From a checkpoint of a small mixture-of-experts model trained on Wikipedia.
Training: a variant of SOAP for the experts, 842M tokens.
Below are experts of layer 3 (counted from 0) of a mixture-of-experts language model. Rows are named down (a neuron's output weights, with its number) and show model dimensions 64-127. Each number is 200 + 30 x the weight over its row's rms, rounded and kept within 0 to 999.
Before each expert's rows: a language model's description of what the expert responds to. This comes from a sample of Wikipedia text that the model never trained on.

# expert 49
What it handles: Odd small pieces inside foreign or technical words: Thai bytes, pinyin, Latin species synonyms, LaTeX spaces, as in carin-ic-ollis, j-iānd.
down16,167,180,216,200,227,151,167,132,174,161,220,207,199,164,219,228,160,190,237,186,172,172,177,223,149,171,133,203,211,160,217,129,193,152,179,242,199,190,214,213,173,176,199,210,216,163,219,204,235,207,211,205,187,191,192,186,197,213,206,226,216,189,184,186
down17,182,161,219,181,266,206,199,244,210,147,207,235,235,222,260,208,177,206,208,187,222,167,167,193,200,216,133,211,194,196,113,212,180,218,205,218,197,234,185,220,218,175,200,183,207,235,211,158,217,141,201,200,226,263,231,193,171,251,252,168,240,156,159,193
down18,210,217,180,192,185,213,144,168,218,186,249,192,182,181,156,217,238,204,143,262,164,225,177,181,171,180,174,190,210,214,243,160,179,213,238,208,174,169,173,224,159,144,194,200,180,171,208,190,221,184,208,218,210,224,184,173,206,178,236,155,185,249,171,182
down19,164,198,197,239,142,228,162,153,237,196,190,157,122,200,198,186,235,187,164,171,195,226,193,187,202,164,218,251,165,137,200,205,215,197,225,136,201,219,123,190,192,148,233,155,197,193,188,258,145,232,222,180,157,178,205,146,192,207,194,222,178,207,193,217
down20,199,136,180,158,263,211,216,202,263,234,233,232,190,238,183,275,204,254,207,204,204,217,196,234,229,191,206,137,200,199,193,205,197,158,166,221,229,150,196,166,174,252,180,231,223,232,234,189,188,256,244,208,193,170,162,228,185,132,235,219,219,209,171,226
down21,239,207,275,218,173,221,166,172,219,201,165,229,166,120,177,199,203,205,191,214,179,162,200,199,179,163,186,229,153,154,170,208,198,236,221,216,217,192,134,205,214,217,213,230,212,243,188,212,204,218,149,187,169,217,219,184,148,205,149,200,221,160,203,172
down22,173,151,217,198,201,197,194,162,258,172,286,210,210,243,183,174,272,168,195,241,195,193,204,205,151,194,194,187,192,212,196,180,170,196,217,208,193,223,260,192,207,221,192,201,218,230,164,207,199,218,211,175,213,207,132,223,233,196,124,192,256,211,242,157

# expert 39
What it handles: Opening pieces of words right after the, to, a or a line break, such as c-om-ponents, Pr-im-ovula, att-ribution, list dashes.
down16,163,204,272,196,269,238,195,154,247,229,193,258,219,180,218,154,217,174,212,245,239,202,182,199,171,150,223,158,156,205,250,211,228,237,221,183,198,208,189,206,192,222,153,224,198,219,215,183,207,244,191,221,194,165,218,192,183,222,207,213,223,236,258,185
down17,196,269,202,245,199,196,198,207,227,191,263,185,214,213,182,173,138,217,196,231,218,197,168,225,204,193,223,170,176,223,252,162,236,164,132,230,199,192,164,278,221,196,172,225,212,208,197,204,167,195,193,194,230,160,196,178,188,165,195,210,199,213,170,190
down18,230,210,155,200,196,210,197,181,152,173,191,189,216,200,253,209,216,193,242,231,241,186,227,175,177,236,212,190,193,170,239,200,267,190,208,226,186,139,185,240,223,211,259,193,199,173,250,223,153,242,235,236,192,202,217,147,156,257,239,211,173,183,208,211
down19,202,214,177,219,216,220,200,207,209,208,221,205,224,193,183,268,163,206,212,185,252,215,222,225,196,165,174,166,187,175,232,240,174,235,173,261,200,232,199,195,173,237,175,225,221,202,188,255,194,233,202,224,206,216,156,200,232,154,196,196,254,240,188,134
down20,189,209,231,168,201,212,215,194,188,148,167,149,180,208,182,127,220,211,217,178,206,273,245,164,256,203,228,206,205,142,210,248,145,177,141,166,146,228,131,202,211,163,196,152,158,153,176,207,204,217,250,169,227,236,163,176,206,236,182,218,156,231,171,199
down21,202,228,175,204,182,215,198,205,196,199,207,227,242,201,195,203,212,213,156,206,223,205,155,192,190,246,193,253,201,198,159,188,175,195,222,168,231,254,187,200,238,234,204,247,184,146,165,199,139,177,184,244,208,246,179,244,188,150,163,206,196,217,208,203
down22,208,200,141,177,145,176,247,217,197,148,161,212,270,203,246,179,214,180,201,207,222,162,160,219,179,137,199,221,165,199,166,196,190,227,233,167,190,235,276,253,213,200,276,234,239,210,221,213,168,204,199,168,198,215,168,246,210,228,217,260,183,242,241,237

# expert 10
What it handles: Odd word pieces and bytes in mixed contexts: Chinese and pinyin bytes, split names (Rob-in-son), LaTeX braces, "polit", "educ"; no clear common theme.
down67,195,178,242,187,204,219,267,138,178,192,243,217,171,135,231,175,217,215,219,96,194,200,176,181,209,216,162,235,251,203,177,213,210,185,167,175,200,200,159,258,137,198,195,188,189,190,211,167,210,206,209,182,199,184,225,188,254,225,153,238,136,197,205,221
down68,240,195,216,189,225,176,185,199,177,179,192,236,173,200,169,232,237,165,218,127,193,205,202,179,177,217,218,184,167,160,187,226,200,208,224,166,201,141,144,257,145,202,247,174,199,215,174,191,195,228,284,214,173,211,178,196,163,266,189,249,248,205,197,181
down69,150,248,219,198,169,216,213,242,205,241,220,249,182,271,171,176,275,191,196,196,158,226,247,224,221,183,114,214,198,217,199,166,227,139,247,155,197,244,217,182,180,198,197,260,211,198,156,231,201,252,191,168,157,213,179,174,217,202,194,214,229,209,167,154
down70,256,218,210,186,195,193,214,209,228,206,192,188,204,221,192,177,189,102,170,188,187,212,200,172,195,217,214,175,202,201,206,236,245,193,220,214,241,206,132,225,265,181,186,181,158,148,205,195,184,194,172,155,238,233,203,199,194,227,179,163,250,214,234,177
down71,218,216,161,209,200,172,213,229,213,229,173,165,217,204,198,238,193,250,175,249,217,237,209,210,184,238,177,179,220,247,211,190,239,194,219,149,203,223,145,200,202,157,156,207,217,218,195,247,195,222,246,200,172,180,208,154,193,182,225,176,178,219,223,157
down72,148,204,186,232,210,181,191,106,174,177,154,212,226,205,151,232,182,217,182,202,210,185,210,218,203,234,191,244,239,154,203,222,203,261,195,164,149,184,182,225,236,193,213,220,218,231,195,263,260,171,264,238,280,226,177,202,254,203,230,180,167,172,216,201
down73,230,209,198,167,197,177,165,241,186,178,200,217,228,197,219,236,186,160,198,147,234,212,209,208,188,188,226,203,235,219,199,153,208,203,224,155,124,186,232,167,188,141,192,156,235,211,190,265,187,192,228,155,179,215,257,246,202,189,226,228,168,190,257,238

# expert 19
What it handles: Byte pieces of Japanese, Chinese, Thai, Cyrillic and Arabic characters inside names and lists, sometimes parts of romanized Korean or Japanese names.
down0,195,230,157,236,195,137,198,159,219,247,144,214,172,206,214,168,227,210,264,183,161,178,201,180,200,150,205,225,228,182,206,183,156,218,208,238,220,242,203,252,151,217,190,228,221,201,233,184,168,201,187,206,241,149,192,164,238,207,152,208,192,257,219,206
down1,188,222,212,217,187,201,212,146,203,187,180,220,165,196,168,229,230,191,139,161,200,198,248,258,175,176,185,193,252,216,189,240,170,173,201,217,174,193,204,147,211,207,207,142,253,197,193,160,235,211,215,158,185,118,213,193,153,207,212,270,194,224,151,190
down2,246,209,178,227,176,164,244,156,214,190,164,256,146,150,246,194,220,191,203,162,175,181,199,211,155,212,213,246,174,253,163,176,196,213,272,175,153,176,211,204,200,136,205,241,194,228,207,212,171,215,226,232,232,220,211,192,193,139,211,188,188,226,234,130
down3,219,211,182,183,202,270,179,243,200,221,207,223,176,219,198,184,219,169,164,216,243,258,249,178,169,170,218,211,223,245,177,224,163,166,163,276,202,219,150,228,170,194,184,195,191,190,217,181,219,181,202,201,203,222,202,212,163,253,160,195,149,196,209,261
down4,180,203,248,208,207,191,185,188,196,169,193,293,197,198,203,154,221,172,185,177,238,196,210,194,256,180,199,155,250,247,194,190,177,177,250,207,173,214,264,230,193,145,231,194,223,179,210,243,245,222,158,189,248,178,173,223,193,184,214,202,152,193,242,215
down5,166,203,218,238,192,203,193,190,204,189,142,256,188,241,184,178,173,231,228,244,232,235,137,189,228,239,165,205,230,193,144,191,159,228,212,145,208,195,158,203,244,210,188,176,223,179,170,242,165,192,227,152,172,198,201,239,184,222,218,258,213,185,176,198
down6,203,182,229,219,208,229,276,206,179,171,182,120,199,223,209,185,183,172,192,204,240,198,234,228,190,185,198,279,185,142,230,193,170,213,184,193,246,172,172,231,201,188,167,175,249,175,221,168,223,232,203,212,148,203,235,236,202,221,236,178,217,173,242,236

# expert 63
What it handles: Braces, backslashes, parentheses and underscores in LaTeX math, such as \zeta and \frac{, plus the rare letters z, q and x.
down0,198,182,201,263,199,186,226,207,257,172,207,171,205,240,157,146,192,201,174,205,207,173,206,187,243,172,188,144,173,212,200,216,211,167,197,202,185,221,174,190,172,176,172,162,201,192,219,247,184,197,222,193,190,225,197,243,152,207,198,183,211,251,204,199
down1,160,176,177,216,227,190,193,152,231,218,212,229,172,164,138,137,177,183,195,174,187,254,147,147,213,188,185,195,198,237,173,219,214,215,221,256,200,200,205,229,210,206,145,186,202,174,163,180,223,176,181,202,155,238,227,216,141,157,208,208,224,198,234,169
down2,207,186,223,149,204,176,189,243,205,170,192,219,256,182,227,170,166,217,229,201,171,215,215,213,188,210,234,137,257,228,212,195,171,254,205,196,142,218,218,171,150,203,227,264,200,119,214,220,156,162,187,206,239,181,200,260,188,182,253,247,217,197,206,190
down3,202,205,193,224,207,193,216,219,177,186,192,198,209,158,230,175,134,177,170,133,171,166,150,193,241,174,152,206,176,216,177,220,190,222,215,210,236,223,184,197,234,225,163,186,183,198,247,185,209,199,259,209,210,166,155,214,187,178,186,204,234,190,208,191
down4,197,202,221,185,190,251,228,251,236,169,241,182,204,149,205,182,218,203,170,112,194,248,202,223,192,164,161,202,168,136,213,184,168,227,207,246,149,206,130,180,173,218,203,187,171,202,180,197,200,219,206,159,194,107,224,199,216,172,226,197,252,189,183,197
down5,183,193,185,224,175,185,140,217,220,198,189,179,182,211,169,194,183,163,186,170,232,170,155,234,181,240,227,212,237,225,225,240,143,152,186,206,196,190,217,141,168,168,261,196,238,157,256,225,215,203,189,205,172,167,249,228,188,229,185,185,245,193,176,225
down6,197,185,163,206,226,246,158,180,246,184,201,226,140,213,199,200,150,236,229,220,192,193,196,142,238,177,159,249,194,174,197,210,169,210,218,191,230,171,202,214,216,218,191,179,188,190,195,194,168,200,180,207,190,210,210,262,210,213,237,193,232,207,185,146

# expert 54
What it handles: Mid-word et and ec pieces, as in rep-et-itive, rep-et-ition, n-ec-essarily, fe-et-first.
down16,183,169,235,169,200,190,198,214,245,128,167,179,217,258,268,231,207,270,225,217,188,213,176,186,181,218,177,221,187,224,209,194,201,219,209,183,221,135,221,179,156,227,189,266,255,211,196,202,255,163,220,169,199,202,209,215,207,171,246,171,200,264,231,150
down17,207,230,196,204,191,210,225,271,187,214,154,194,191,220,224,153,263,165,185,156,243,144,209,182,149,158,181,193,201,179,175,233,209,210,251,234,166,194,178,173,172,211,182,180,205,167,190,252,199,218,177,185,199,190,242,258,218,210,235,188,203,193,222,165
down18,147,114,243,207,207,252,192,181,174,174,187,220,226,246,220,205,221,165,128,268,187,192,183,180,164,223,189,207,183,171,157,189,184,151,241,213,206,192,202,221,178,224,168,245,190,221,206,209,189,204,220,135,218,216,148,120,200,182,219,162,159,217,172,257
down19,157,257,182,125,139,213,222,174,198,230,213,178,201,192,159,194,177,233,227,252,194,203,200,186,233,202,189,148,174,219,201,188,144,204,106,192,181,188,165,219,234,221,141,220,161,216,198,188,207,216,174,177,212,150,233,170,210,230,167,119,194,203,236,174
down20,264,133,170,236,197,167,141,225,228,186,129,216,181,175,161,204,197,190,198,185,191,167,253,194,247,148,258,148,228,210,212,171,208,201,185,156,233,252,215,177,211,224,216,172,190,179,191,211,165,191,152,192,173,175,245,198,184,170,209,187,203,200,250,242
down21,231,205,210,182,210,215,156,134,199,157,214,187,199,232,156,208,162,228,229,243,224,188,172,197,215,228,184,196,217,140,221,217,233,193,189,251,156,262,130,222,157,221,216,237,182,159,256,225,178,177,224,174,179,209,167,214,250,205,155,211,173,203,235,213
down22,183,244,179,196,195,224,240,208,172,188,176,191,146,257,236,191,191,187,195,190,184,197,179,213,193,234,201,228,170,192,195,196,184,179,187,231,125,244,199,220,248,173,151,154,209,188,219,208,258,210,185,210,167,239,161,230,226,234,173,194,181,236,118,178